config.yaml
experts_per_token: 6
d_shared_expert: 0
router_z_loss: 0.0001
vocab_size: 11618
tie_embeddings: false
beta1: 0.9
grad_clip: 0.5
dataset: "wikipedia_en"
Below are experts of layer 6 (counted from 0) of a mixture-of-experts language model. Rows are named router (the router's row for the expert), down (a neuron's output weights, with its number) and show model dimensions 128-255. Each number is 50 + 10 x the weight over its row's rms, rounded and kept within 0 to 99.
After each expert's rows: "raises" lists some tokens whose logits its average output raises strongly, later layers aside. This comes from a sample of Wikipedia text that the model never trained on.

# expert 3
router:49 53 54 31 48 72 56 29 45 60 64 56 75 43 55 47 55 60 49 37 55 44 60 58 46 53 53 48 60 48 64 45 47 32 45 41 65 63 43 49 59 40 30 37 35 52 56 49 47 48 33 49 46 57 42 53 53 53 39 51 49 56 45 69 54 69 48 46 63 57 44 51 72 55 78 22 53 50 56 55 57 46 57 63 36 44 60 46 54 34 64 49 51 46 67 40 43 46 45 42 62 52 41 40 50 51 52 43 55 55 39 38 61 55 48 52 54 62 78 57 59 51 52 36 36 40 49 55
down0:36 53 41 36 54 46 45 53 58 45 40 50 69 44 46 51 36 59 41 57 47 48 30 56 54 56 44 38 68 59 46 39 46 52 60 46 47 57 55 40 44 28 51 42 34 38 47 27 61 43 49 62 51 63 66 41 44 39 43 55 55 51 43 51 55 61 54 54 57 44 42 50 56 36 61 57 46 61 48 51 52 62 48 70 37 25 38 54 45 57 48 46 46 41 39 50 55 42 56 34 56 30 53 62 41 56 40 67 55 55 60 44 57 47 55 56 53 57 49 59 41 48 29 66 50 54 50 42
down1:44 32 55 50 43 41 53 50 57 29 55 50 45 66 55 61 41 61 58 57 86 65 70 62 48 44 52 59 49 40 55 46 64 51 21 46 43 65 51 67 48 56 57 69 63 36 36 37 50 38 66 66 48 53 49 52 50 50 58 49 46 47 47 61 50 46 68 60 36 46 29 51 45 46 45 39 64 57 49 53 45 34 38 54 44 49 40 44 53 43 49 65 42 45 57 61 55 66 55 51 57 49 53 34 55 61 41 62 46 28 33 47 39 63 57 44 37 56 66 47 31 56 46 56 52 51 43 45
down2:42 51 59 42 63 35 36 48 46 72 39 28 55 60 61 43 46 67 56 47 47 68 50 49 41 57 42 57 38 62 61 46 46 52 29 46 60 26 46 50 53 42 34 39 55 43 50 56 60 52 56 64 59 47 63 41 54 52 53 55 45 45 41 34 33 38 43 50 36 44 33 43 25 41 43 60 34 62 54 49 48 30 64 61 55 57 43 54 57 42 51 49 43 65 43 34 63 51 55 47 43 50 72 67 51 49 44 48 49 49 55 57 54 53 38 60 53 59 50 48 43 57 53 40 55 64 61 57
down3:45 53 45 59 62 52 51 51 70 73 43 51 60 45 38 36 50 63 48 47 51 50 58 57 39 55 47 38 35 58 51 37 49 45 56 64 47 34 47 48 55 49 49 47 61 52 29 26 65 44 54 56 39 56 26 47 47 44 68 49 57 63 80 39 51 44 51 71 39 53 58 55 38 53 73 57 56 44 39 43 46 58 37 58 59 48 54 63 44 76 49 27 59 65 63 57 46 51 59 42 44 42 46 49 46 39 43 53 49 52 32 38 51 36 51 41 61 58 49 50 32 53 51 67 52 54 44 34
down4:47 58 51 53 55 69 47 65 46 49 39 48 34 52 52 54 45 55 62 53 41 49 69 57 37 62 46 49 32 44 57 49 52 41 56 40 52 52 55 25 54 45 56 40 44 41 47 53 41 46 57 44 49 44 45 63 40 37 45 57 53 59 44 56 39 50 69 56 59 52 59 46 47 27 65 43 56 48 42 48 55 68 41 60 52 60 41 30 57 45 48 29 57 55 31 66 50 60 54 63 59 61 54 43 60 38 57 44 42 50 53 43 33 56 59 53 43 47 51 38 47 50 56 39 53 28 53 47
down5:56 57 46 50 47 47 58 56 41 51 54 46 59 43 55 48 65 45 50 43 33 27 36 53 54 49 53 62 56 51 52 47 53 53 44 77 37 45 56 54 32 31 47 63 48 66 39 52 68 56 51 34 54 62 45 42 42 45 60 59 46 66 54 58 56 47 40 54 60 60 50 44 38 43 41 62 42 54 48 41 63 40 65 41 38 41 45 54 41 39 63 60 57 60 45 66 55 51 53 58 44 42 71 46 34 52 51 53 46 50 67 50 35 44 48 48 33 33 38 58 60 47 44 62 42 34 60 57
down6:46 69 44 59 43 27 57 65 26 66 49 57 54 53 41 41 52 51 58 44 34 36 58 67 36 32 49 44 47 54 41 52 51 45 60 51 32 35 43 41 53 54 55 54 68 55 48 40 45 60 58 65 49 56 27 50 56 49 40 57 61 50 58 29 66 53 66 49 32 57 43 35 47 50 44 47 54 58 51 51 48 43 41 45 55 51 50 54 42 34 59 37 27 62 54 57 44 47 51 51 51 33 33 61 32 38 45 58 66 42 32 51 66 59 80 42 65 32 48 61 53 47 63 52 42 70 39 54
down7:51 49 59 41 55 44 27 70 54 45 47 67 44 64 47 39 62 63 61 61 60 41 53 51 30 49 58 45 48 42 47 57 54 56 61 42 58 56 51 58 67 42 60 48 59 70 48 57 38 54 45 56 51 49 40 50 27 37 51 36 51 58 51 61 54 41 53 55 59 47 59 56 46 39 45 44 52 56 43 36 56 42 59 60 68 66 49 51 46 62 69 38 47 39 46 51 50 42 52 56 59 46 50 56 51 58 50 77 59 40 52 53 51 45 43 27 57 46 54 43 56 52 42 45 60 59 35 24
raises: "race", "so", "sson", "eration"

# expert 6
router:49 53 56 30 44 56 53 40 51 38 49 65 47 47 51 40 49 26 73 52 48 55 58 41 58 57 28 42 50 61 52 55 52 36 50 40 58 59 50 32 79 49 48 42 47 71 58 47 53 62 58 54 62 30 54 43 47 48 30 44 37 49 57 69 69 52 57 51 58 45 62 22 56 48 57 46 59 40 60 50 49 55 33 56 48 53 45 60 50 46 48 50 70 37 48 50 55 58 56 43 45 57 34 51 46 58 51 43 43 66 48 42 63 61 57 63 32 53 68 48 45 37 49 54 27 72 29 36
down0:53 45 40 66 39 40 44 40 64 49 52 38 45 66 58 61 65 55 44 53 31 39 55 66 46 54 42 56 43 47 46 56 62 52 44 58 56 48 50 40 50 55 45 38 64 61 52 56 41 45 37 45 67 66 57 51 49 43 57 43 49 38 73 39 49 65 44 55 43 32 51 65 50 64 57 48 55 53 28 35 52 47 47 68 55 67 56 35 55 39 51 52 62 57 56 67 43 41 58 64 50 60 44 60 47 26 57 38 47 42 45 42 44 62 33 64 40 39 61 42 51 44 46 43 66 58 53 40
down1:68 54 57 56 54 50 62 63 45 65 31 55 53 30 51 59 41 55 37 64 48 53 40 61 50 43 59 77 65 37 48 50 67 49 66 47 56 57 35 31 46 42 43 44 50 56 50 64 36 56 42 34 45 50 36 69 46 51 48 27 47 58 43 47 27 57 46 54 61 38 55 67 21 62 57 46 48 63 59 41 51 45 49 41 55 31 61 49 31 43 48 46 46 50 50 48 62 62 64 44 41 42 43 50 41 59 61 53 58 54 41 55 56 58 39 40 45 59 45 49 70 65 52 38 64 28 41 55
down2:50 51 25 44 57 53 52 51 53 52 48 51 42 62 43 42 49 24 40 46 52 55 62 56 49 57 59 43 60 53 51 31 51 53 47 51 43 41 41 30 53 52 55 40 38 30 58 49 77 56 50 41 45 64 54 38 48 41 57 42 69 45 65 56 69 47 57 39 61 52 57 43 60 40 54 48 50 66 52 52 40 48 39 47 47 59 53 38 58 80 32 57 58 44 44 64 45 36 49 65 36 40 53 53 64 51 58 56 34 47 52 51 41 48 55 61 49 32 61 36 33 34 46 53 63 35 44 69
down3:57 48 41 50 62 55 53 58 37 55 60 48 67 73 40 49 52 54 43 51 72 53 46 36 46 49 43 60 45 50 51 56 70 72 54 37 66 53 46 52 40 50 54 73 51 45 61 45 46 52 58 50 31 50 36 60 43 32 73 54 41 41 20 47 38 56 50 57 46 61 50 48 54 44 53 63 54 56 52 63 44 43 47 44 29 46 43 68 55 46 45 62 34 58 40 59 59 43 47 40 59 56 53 55 44 50 38 40 50 42 44 44 52 63 66 78 43 47 49 58 52 47 52 54 54 38 57 46
down4:52 33 60 54 54 55 50 68 49 45 41 58 40 72 62 55 59 56 57 47 45 40 51 42 50 47 60 46 45 62 49 42 66 38 65 25 61 44 46 55 41 51 45 60 43 43 47 52 46 57 43 66 50 45 46 43 30 33 31 36 45 60 45 46 48 45 54 33 19 40 57 54 31 45 44 50 61 36 31 55 55 44 58 58 52 51 61 52 74 43 56 44 33 39 71 44 46 27 46 39 51 53 52 42 61 45 75 32 71 41 55 59 30 43 58 61 62 53 40 48 69 55 66 32 52 55 49 44
down5:56 38 62 50 34 46 46 51 44 56 51 38 62 67 40 39 64 52 53 46 44 55 63 46 56 52 53 18 39 36 57 31 64 39 60 42 47 46 49 43 42 41 56 31 51 49 60 42 59 42 38 41 50 43 54 44 52 51 48 47 48 39 63 58 38 49 64 62 43 58 53 57 49 47 36 39 52 52 67 52 62 39 37 54 41 51 61 62 62 53 58 63 59 50 73 40 44 45 52 61 52 41 66 45 38 46 58 36 52 55 39 52 44 49 41 58 59 62 34 42 52 32 59 45 50 34 61 44
down6:44 40 49 57 51 63 56 41 53 52 44 22 52 43 62 59 57 42 44 63 53 66 44 53 42 47 45 48 50 59 41 57 72 44 71 48 47 41 51 38 62 52 36 53 19 58 55 37 50 57 57 54 56 34 46 48 50 55 49 40 51 48 35 47 45 61 73 39 51 54 34 38 42 41 41 43 45 32 53 50 57 46 67 53 49 62 42 24 56 44 57 44 60 48 54 56 31 46 46 62 57 35 56 52 40 43 50 42 47 49 60 48 64 44 54 68 69 48 43 43 52 71 52 36 65 49 46 56
down7:54 56 46 57 51 37 27 59 62 53 40 46 52 34 40 64 59 49 32 54 28 45 43 39 54 48 36 47 52 42 56 38 46 53 53 48 52 64 37 54 61 58 53 57 52 65 41 34 47 51 58 60 36 46 36 53 50 64 41 55 56 35 52 39 50 48 49 39 57 47 61 51 42 45 38 48 49 46 52 67 49 43 48 30 61 53 36 41 45 39 54 50 39 54 43 51 61 51 69 44 58 43 58 40 31 47 46 35 49 47 35 40 52 53 59 55 47 37 49 42 41 45 55 51 36 47 45 54
raises: " and", "),", ").", ").\n"

# expert 2
router:47 36 39 44 74 77 26 47 38 49 77 33 55 61 20 56 45 47 52 44 44 62 48 50 54 43 49 46 49 45 64 41 52 46 51 68 48 71 37 58 54 43 31 31 52 60 46 51 62 41 45 52 36 46 52 44 28 46 50 37 38 47 27 52 48 49 34 58 58 45 62 51 44 49 54 46 52 50 48 48 52 47 57 50 33 56 37 55 50 40 46 55 54 53 38 53 48 60 48 40 54 50 49 48 52 43 41 54 41 51 58 63 58 74 75 51 42 56 62 40 54 41 30 44 64 42 52 51
down0:62 49 52 46 38 42 55 43 43 49 46 43 54 62 29 41 52 67 71 55 54 56 37 47 59 69 45 55 42 54 41 50 59 52 52 73 48 58 57 44 41 58 32 32 46 36 52 53 65 51 48 63 46 61 47 54 52 53 45 60 55 52 49 47 59 39 43 46 62 59 55 13 49 36 60 66 49 43 61 55 40 39 47 46 47 43 51 44 43 49 70 45 42 45 51 59 47 53 62 67 56 34 65 39 43 61 32 65 41 60 52 43 26 56 55 53 51 54 51 59 50 47 61 47 46 43 57 58
down1:47 38 58 54 45 47 37 42 33 45 40 39 37 39 46 64 43 35 56 37 35 68 58 52 44 61 65 45 49 54 51 66 60 41 35 28 25 54 31 48 33 54 54 39 34 55 44 48 51 54 69 62 50 38 40 56 51 45 42 49 54 52 62 40 49 49 61 56 45 53 42 38 49 53 27 59 54 57 69 31 53 60 44 45 67 55 61 67 59 55 42 41 39 51 41 73 46 48 50 49 57 59 38 65 46 49 46 61 60 57 58 28 50 44 51 42 54 38 45 60 52 38 42 52 30 52 51 56
down2:53 56 47 53 46 44 54 58 43 61 58 36 27 42 34 40 69 55 51 57 55 30 51 46 63 60 49 41 49 57 51 76 66 36 39 55 47 54 54 34 54 47 47 43 60 55 54 45 56 36 56 40 48 34 53 62 59 28 49 61 62 44 71 47 56 56 38 43 49 60 28 49 55 39 68 70 54 51 45 41 55 46 66 31 51 55 57 45 32 51 56 52 45 34 35 58 46 48 50 35 42 46 28 47 57 58 51 49 34 61 44 47 40 44 42 48 59 33 61 42 39 71 51 61 68 47 33 47
down3:45 35 47 29 56 52 45 48 50 52 39 59 61 44 60 45 47 48 64 52 67 40 66 54 56 56 45 46 54 42 54 49 51 50 47 60 48 42 41 41 40 59 63 40 56 49 50 40 51 51 53 45 67 38 31 51 60 44 41 42 57 58 56 41 58 58 53 62 50 35 34 53 39 46 39 41 37 62 46 57 53 51 59 70 49 40 59 34 51 43 43 68 51 55 47 52 61 51 55 47 58 27 46 51 69 56 42 54 41 65 56 61 59 55 57 51 32 72 53 66 58 39 48 33 49 48 46 70
down4:56 54 51 57 52 50 34 61 40 43 69 41 51 39 49 59 62 78 34 56 39 41 37 56 50 56 54 29 62 53 44 39 49 77 57 46 47 39 53 51 68 57 27 51 63 51 51 50 46 33 59 49 55 60 53 41 49 56 51 64 56 44 36 54 51 54 43 50 47 36 46 48 46 56 52 55 63 43 40 41 51 48 60 67 55 53 48 52 37 46 54 47 45 65 63 49 55 55 32 52 62 58 56 54 24 45 48 67 47 29 68 45 44 40 40 48 29 51 55 45 27 66 53 45 43 31 52 61
down5:43 58 41 40 54 58 44 46 69 62 34 64 73 44 49 61 40 63 55 46 40 47 56 52 44 68 38 45 43 38 53 42 44 54 44 33 52 43 42 39 35 49 48 50 73 38 47 50 50 59 63 40 48 43 46 54 43 53 40 35 53 60 50 69 62 57 51 52 45 46 48 63 51 44 63 55 40 49 55 56 37 48 50 35 57 48 67 49 30 58 69 48 55 49 46 34 42 44 68 45 49 53 65 60 47 47 37 48 60 51 76 61 51 65 47 47 42 50 41 37 34 28 62 43 81 48 55 52
down6:20 38 49 45 56 52 52 35 44 56 51 41 26 62 40 50 40 66 43 60 44 53 56 54 63 47 38 55 55 61 49 39 53 58 55 59 28 60 76 61 46 47 54 53 41 51 74 53 63 40 54 36 38 39 46 50 49 49 43 52 53 56 42 47 37 59 52 55 74 41 49 61 37 45 58 37 45 44 50 56 48 34 29 50 55 30 45 53 50 38 50 62 49 48 46 62 49 51 51 57 47 51 41 21 34 37 67 58 60 29 61 57 58 65 51 51 43 48 55 52 45 64 56 35 53 51 46 33
down7:58 48 41 61 45 45 51 46 53 67 39 43 55 42 41 51 67 60 51 35 46 40 60 47 50 47 44 39 59 51 39 35 43 59 51 56 48 45 50 53 54 31 57 29 56 61 52 42 64 51 60 42 55 48 39 39 34 59 65 59 56 51 58 52 45 63 41 60 55 67 69 60 44 42 86 60 61 60 54 31 54 34 60 47 54 50 47 41 40 47 47 35 53 37 59 48 45 58 49 48 56 49 43 51 47 60 56 54 48 42 38 59 49 48 55 47 40 50 44 43 45 38 31 38 41 52 49 54
raises: "end", "ed", "ra", "l", "m"

# expert 16
router:49 59 38 43 54 47 44 71 50 47 52 71 71 50 41 52 53 38 54 44 50 45 65 49 47 52 51 36 45 47 46 33 41 57 46 41 51 56 53 35 49 37 52 46 37 54 45 52 59 35 49 46 48 53 48 40 67 55 47 40 42 51 46 56 61 54 44 49 59 44 45 45 42 61 47 42 57 45 44 58 60 58 40 65 49 65 65 62 44 38 58 47 45 60 48 50 53 32 48 55 64 51 54 37 46 51 59 64 52 54 56 28 45 43 54 59 52 49 56 56 33 67 45 52 36 43 37 53
down0:40 55 47 57 46 47 54 56 51 60 36 52 45 46 50 42 49 41 46 65 37 56 58 40 55 50 50 68 60 41 35 44 56 55 45 39 46 48 34 39 52 51 31 55 51 76 41 43 52 46 45 45 59 62 41 60 50 52 38 43 35 53 43 86 58 22 60 50 47 39 55 46 51 35 60 49 49 56 42 60 56 54 53 40 58 69 32 54 55 67 53 42 55 35 48 55 37 47 58 55 26 56 61 39 50 54 38 55 52 30 46 50 29 52 57 38 51 23 41 47 53 59 36 39 58 51 53 40
down1:45 55 63 40 37 58 52 55 66 64 42 46 52 35 42 54 39 55 62 59 59 71 58 31 46 67 49 48 47 41 43 49 56 49 28 47 41 52 44 42 37 40 37 44 32 44 60 45 45 53 61 64 31 52 44 55 40 54 53 54 49 51 37 47 56 65 48 28 61 39 45 45 42 51 45 45 50 57 54 59 48 60 56 50 52 71 41 50 54 66 48 45 43 57 50 49 40 51 44 40 51 49 77 54 46 35 42 64 63 58 34 37 42 62 66 43 62 70 54 49 46 37 62 39 59 60 55 53
down2:46 39 43 58 47 40 46 56 46 54 59 40 55 48 37 67 55 48 60 66 50 46 44 39 48 52 49 46 62 63 55 59 44 48 43 58 56 42 69 48 48 44 29 54 38 67 43 48 55 73 45 67 45 53 55 60 59 50 45 61 37 42 58 58 40 56 58 58 51 55 29 42 53 46 45 50 38 41 41 77 32 63 46 43 67 65 52 36 46 69 45 55 42 49 61 40 57 54 53 47 39 43 31 66 42 44 51 36 49 58 57 47 55 37 47 36 50 47 59 59 47 49 59 52 58 66 56 38
down3:54 50 46 46 34 50 48 67 52 49 37 54 50 51 47 51 49 52 49 50 57 46 48 57 46 67 56 62 56 47 51 48 46 56 47 41 50 61 59 73 64 48 51 51 39 63 54 64 57 41 64 51 33 45 34 46 35 53 27 55 56 40 61 55 60 46 38 31 50 45 56 45 52 23 28 56 41 43 46 57 47 51 40 79 58 62 52 37 58 62 41 51 55 57 49 71 62 37 35 62 42 44 49 45 52 60 37 62 48 50 44 54 37 37 30 39 40 52 66 60 45 45 49 42 34 52 52 56
down4:50 70 46 46 55 26 61 53 45 43 49 57 50 46 46 46 54 39 48 74 50 54 44 55 45 61 49 55 62 52 40 50 50 47 49 38 42 38 52 46 53 25 47 40 43 55 52 51 40 51 42 64 58 41 34 48 43 74 45 44 38 48 61 37 54 48 46 61 51 42 59 29 23 43 20 47 54 48 50 63 55 49 72 55 54 69 36 43 43 42 75 63 37 43 58 44 47 61 43 46 42 31 63 59 54 49 68 47 54 60 65 63 48 50 43 47 43 56 39 48 53 31 54 31 67 41 66 50
down5:33 47 46 59 54 31 41 61 53 52 53 26 37 44 38 60 45 38 59 43 52 43 63 50 42 44 73 64 65 58 68 53 56 60 38 36 41 42 55 56 33 43 46 64 50 43 63 48 54 58 46 58 44 49 54 44 47 34 61 46 42 70 45 56 59 50 53 38 53 53 48 49 49 52 54 61 60 57 59 59 38 50 50 51 33 50 59 60 62 63 47 55 41 55 65 54 47 37 60 38 40 49 50 44 46 34 51 45 61 55 49 56 52 17 47 34 41 61 52 40 54 70 69 56 50 57 67 31
down6:49 70 54 45 60 38 53 38 73 40 52 52 53 51 34 45 47 33 40 37 49 35 66 49 57 60 51 52 47 52 55 46 48 54 51 48 61 47 55 43 38 57 53 47 39 57 54 59 57 57 57 54 45 46 39 46 30 41 41 56 53 61 48 38 72 53 55 56 51 49 63 50 49 42 58 42 46 55 53 37 48 34 61 51 56 59 36 56 36 46 33 32 61 52 58 54 48 54 63 53 30 72 49 46 59 53 59 51 50 42 45 55 51 72 50 41 49 56 49 51 60 60 34 39 68 34 54 61
down7:60 55 55 35 54 47 55 80 44 44 59 62 36 45 61 55 39 54 49 47 50 57 51 64 68 35 49 44 51 22 43 46 39 63 44 50 40 40 54 52 59 70 48 61 67 47 51 43 63 40 57 48 35 39 48 65 40 32 47 69 54 64 42 37 44 69 45 62 54 47 47 52 66 51 54 59 56 70 42 42 50 44 56 50 33 48 43 44 47 51 47 52 64 34 61 58 51 57 43 46 62 46 69 48 59 38 39 49 49 31 65 18 30 66 54 60 62 54 50 58 54 58 54 57 36 51 50 55
raises: ").\n\n", ").\n", ").", ".\n", ".\n\n"

# expert 19
router:48 42 39 54 46 60 47 51 53 44 53 52 51 59 39 54 46 45 59 60 68 55 67 38 57 46 32 60 48 49 54 65 57 48 57 49 48 57 59 25 81 47 43 50 48 59 38 47 72 49 52 53 42 45 37 55 59 54 34 46 46 55 51 43 73 34 33 54 43 55 49 51 44 53 62 64 39 66 33 42 60 48 56 42 50 68 48 48 48 50 58 34 58 44 29 48 61 53 49 43 37 60 26 56 50 47 64 50 49 48 38 37 61 71 79 45 37 60 57 40 50 55 53 33 59 32 43 34
down0:58 31 46 49 49 41 49 56 39 41 38 34 60 53 47 52 51 40 40 46 36 19 54 45 49 46 70 25 30 57 36 54 48 48 47 42 42 63 40 53 64 50 46 42 61 52 48 36 46 66 51 49 59 56 39 41 48 44 66 70 54 59 54 50 46 63 54 43 55 61 68 68 32 65 48 49 46 42 53 33 42 48 46 39 39 36 60 61 51 61 36 54 54 34 48 46 53 49 65 50 48 41 30 51 50 38 51 40 59 43 51 58 67 45 54 41 46 54 41 63 49 38 54 57 47 29 47 50
down1:44 72 59 50 44 45 52 42 63 55 54 41 59 45 62 51 35 51 71 44 66 66 56 39 51 46 57 72 39 57 51 53 51 59 50 59 28 49 54 25 59 73 47 45 52 48 54 49 34 37 49 45 53 44 52 60 38 47 30 42 59 51 63 41 42 61 60 44 53 49 38 52 50 39 46 55 79 55 40 53 45 55 56 41 52 46 64 48 52 56 44 51 62 71 47 61 33 65 61 56 34 52 37 40 33 37 29 57 46 55 46 56 41 52 58 57 67 50 45 41 56 44 49 37 55 49 52 40
down2:62 30 46 64 45 44 46 53 50 39 57 50 50 38 36 40 61 51 55 51 54 55 45 38 54 51 50 45 55 65 49 51 40 42 49 41 45 47 59 48 68 43 61 60 53 41 49 37 61 36 68 16 81 40 41 40 41 70 60 47 62 54 41 49 35 65 56 53 61 39 60 64 33 61 50 38 48 63 50 52 52 63 51 36 46 32 57 59 48 58 48 42 38 56 58 45 55 52 56 50 31 49 40 41 53 45 39 67 45 57 54 49 50 38 49 52 45 55 43 51 58 44 60 55 48 56 52 40
down3:67 49 53 51 42 56 55 56 49 52 35 44 38 37 57 50 49 58 56 57 52 57 59 51 48 39 43 58 61 42 58 48 56 50 43 66 58 62 55 60 48 56 41 53 61 36 63 49 55 60 30 53 56 65 42 57 57 49 48 49 54 32 52 56 64 49 66 54 62 30 47 57 68 38 50 40 58 48 69 55 39 40 53 51 46 40 49 60 57 48 44 59 44 51 61 61 58 48 32 62 51 47 62 53 41 47 47 35 33 62 51 55 44 32 54 61 42 44 56 68 44 53 44 43 38 56 30 54
down4:65 47 49 32 54 35 56 60 63 58 43 37 42 57 46 28 76 52 51 52 36 50 46 48 37 65 42 28 19 44 47 55 53 52 34 40 54 60 38 42 38 69 42 52 38 54 46 61 47 53 66 39 52 40 53 52 55 44 52 44 58 56 76 56 58 53 65 43 61 53 49 40 58 46 43 50 50 52 64 51 32 33 46 49 56 43 53 50 42 39 42 54 59 50 72 59 42 42 57 35 63 37 54 53 45 59 58 58 56 71 40 34 32 45 44 36 51 39 46 34 43 62 47 51 70 31 36 54
down5:48 51 49 43 52 65 42 42 37 41 29 43 50 62 50 79 48 55 46 47 45 35 62 63 40 42 35 40 59 35 45 47 60 30 58 55 55 54 42 59 55 36 46 39 34 53 55 44 42 42 68 62 55 50 58 67 61 57 62 56 37 56 51 51 45 59 44 52 59 44 57 60 33 43 47 65 47 47 58 54 35 39 52 46 45 38 71 46 46 62 55 56 55 72 52 54 49 59 50 50 54 75 64 48 33 50 55 45 43 45 50 52 39 46 60 60 42 74 28 75 46 59 45 63 57 45 69 56
down6:53 46 41 40 48 46 41 49 53 36 64 33 50 56 56 43 39 63 56 42 65 58 51 43 43 53 52 69 52 39 41 51 38 71 60 48 37 33 47 52 44 55 55 59 31 49 51 56 50 50 54 60 60 48 49 85 48 54 35 36 53 41 42 38 60 54 50 57 44 69 65 46 40 36 56 57 53 51 61 36 52 29 47 36 67 52 46 38 43 43 44 40 59 47 46 63 56 61 51 47 40 49 50 48 54 58 36 57 61 52 44 45 34 57 40 55 66 44 53 53 56 48 40 53 38 48 44 61
down7:50 46 47 49 43 61 46 51 44 47 56 49 59 57 33 65 55 63 44 64 58 56 45 58 61 54 60 56 47 63 44 39 58 24 47 65 54 51 36 60 58 56 57 58 41 53 44 33 68 71 32 55 46 40 68 55 37 61 42 34 54 61 36 37 35 62 63 61 54 30 53 44 39 49 44 47 41 25 57 47 61 36 57 30 66 49 41 47 43 61 55 43 48 42 47 40 49 59 30 34 37 49 60 38 52 49 48 45 56 59 43 57 54 52 47 49 56 63 53 50 55 55 53 46 52 52 56 59
raises: "m", "s", "t"

# expert 0
router:39 45 57 46 58 48 44 54 48 42 48 49 52 36 24 42 49 32 53 53 54 54 48 42 67 73 41 40 58 48 65 18 26 36 51 33 45 60 50 51 47 34 42 50 44 56 58 36 84 52 36 45 47 47 43 42 37 48 49 44 44 47 68 51 74 59 53 47 65 47 42 50 54 49 62 53 54 54 52 60 46 46 45 58 58 53 57 44 59 61 50 41 43 40 59 66 40 47 49 33 56 52 50 42 52 51 52 56 51 59 22 36 71 53 52 56 49 58 46 52 56 48 58 44 40 51 47 50
down0:63 68 32 40 57 43 44 37 55 49 40 46 46 57 70 63 33 54 40 52 44 58 24 35 62 56 51 36 43 46 49 62 73 57 49 65 42 52 57 40 41 58 45 53 66 65 42 30 56 46 48 39 54 65 58 55 46 55 38 65 46 49 54 46 31 47 53 48 51 47 32 52 34 52 56 64 44 50 49 33 53 43 72 46 35 50 48 52 56 74 43 68 47 42 62 49 58 63 44 68 41 53 51 42 49 43 42 47 61 47 39 38 54 79 53 49 48 47 52 58 61 49 41 47 42 38 53 49
down1:37 41 50 51 42 54 54 50 35 57 70 62 49 37 76 56 48 61 50 64 65 47 62 59 42 43 50 47 41 35 56 68 34 71 48 38 54 63 28 56 51 53 66 56 50 57 52 61 51 62 72 54 55 45 53 48 46 48 51 43 51 52 44 43 57 57 48 58 40 52 47 45 51 38 79 46 41 39 79 40 57 30 40 42 46 21 59 46 35 55 42 49 49 36 51 53 64 60 53 43 59 54 41 46 56 51 56 45 53 41 43 57 46 59 56 50 52 41 44 52 47 58 55 53 39 34 58 63
down2:37 54 48 48 54 40 46 56 28 52 58 61 50 37 47 38 68 29 46 55 54 38 50 60 56 68 55 40 58 53 31 52 45 36 45 45 69 49 61 53 56 42 53 52 44 62 44 18 52 51 42 57 52 60 39 49 54 47 43 59 58 56 43 43 66 65 61 63 58 61 56 39 68 32 49 48 51 53 52 39 50 47 50 50 57 55 60 58 37 73 48 33 64 57 61 45 69 53 28 52 42 41 40 36 41 59 63 50 63 51 59 41 51 53 49 29 42 52 56 56 46 55 62 49 57 52 53 45
down3:47 49 36 49 49 45 46 48 49 47 56 46 72 43 41 58 72 63 59 44 38 56 44 44 31 58 47 49 56 58 56 36 59 37 36 50 52 46 48 67 70 40 40 49 65 54 54 53 63 42 37 45 36 49 29 47 33 70 42 56 59 46 54 43 34 59 53 65 57 54 50 48 48 43 46 36 37 42 41 49 48 49 40 58 44 28 32 33 49 50 50 42 50 53 45 55 57 39 58 58 67 61 52 47 66 41 42 59 34 54 48 52 53 49 46 46 38 49 40 61 46 53 48 50 22 33 62 58
down4:50 59 57 55 38 51 42 48 45 39 40 45 50 52 42 41 53 44 52 82 51 41 67 55 45 61 59 29 44 36 54 46 49 51 50 42 42 50 37 27 56 38 48 46 59 67 43 51 44 37 63 47 24 48 45 50 71 50 67 45 44 51 50 47 61 48 63 54 39 51 58 49 48 39 56 57 53 33 75 44 49 47 67 47 47 58 41 55 49 41 53 58 55 57 52 42 57 71 39 47 28 55 28 48 35 48 44 65 49 45 46 70 46 54 45 52 56 58 54 33 64 62 46 56 53 41 55 56
down5:32 55 61 53 42 59 62 54 45 50 52 62 36 62 43 28 52 43 42 57 48 58 49 49 55 42 47 43 32 73 52 43 39 50 55 67 60 38 52 32 52 50 46 61 54 46 46 48 58 40 58 48 44 35 75 55 66 43 53 57 46 43 52 39 26 65 53 49 44 14 50 71 44 25 43 51 63 47 54 52 56 52 62 44 51 50 49 47 52 52 45 46 52 55 66 56 38 53 51 69 47 48 43 69 71 37 46 48 37 48 32 48 55 44 34 55 51 50 49 67 57 55 61 44 43 39 51 51
down6:55 49 54 59 46 43 50 37 53 33 39 56 44 62 57 41 50 43 38 59 43 56 48 41 59 46 41 59 48 53 35 72 50 46 64 53 48 47 57 45 54 52 51 51 41 55 55 54 57 49 42 60 66 51 34 41 43 53 53 42 44 71 68 49 48 64 50 57 51 42 61 61 56 57 53 55 47 43 48 29 33 47 44 42 48 49 41 39 52 57 55 58 44 77 54 48 49 41 48 52 53 63 46 67 59 52 46 62 47 55 55 61 53 52 42 54 41 49 45 46 63 54 76 47 36 66 54 46
down7:58 44 57 64 57 68 42 39 56 61 60 42 35 53 44 44 56 52 60 65 63 39 56 42 64 55 58 22 34 43 39 38 45 50 39 32 53 39 61 40 46 42 47 58 42 45 45 21 71 57 55 54 43 52 58 48 19 44 54 37 54 40 50 62 53 71 37 36 43 49 54 53 71 36 52 38 48 42 56 60 53 57 46 74 50 55 57 50 55 54 62 42 60 45 45 61 52 59 43 74 52 37 57 41 44 60 46 39 44 69 55 40 65 56 53 32 55 60 49 50 59 58 55 54 41 26 53 51
raises: ").\n\n", ").", " only", ")"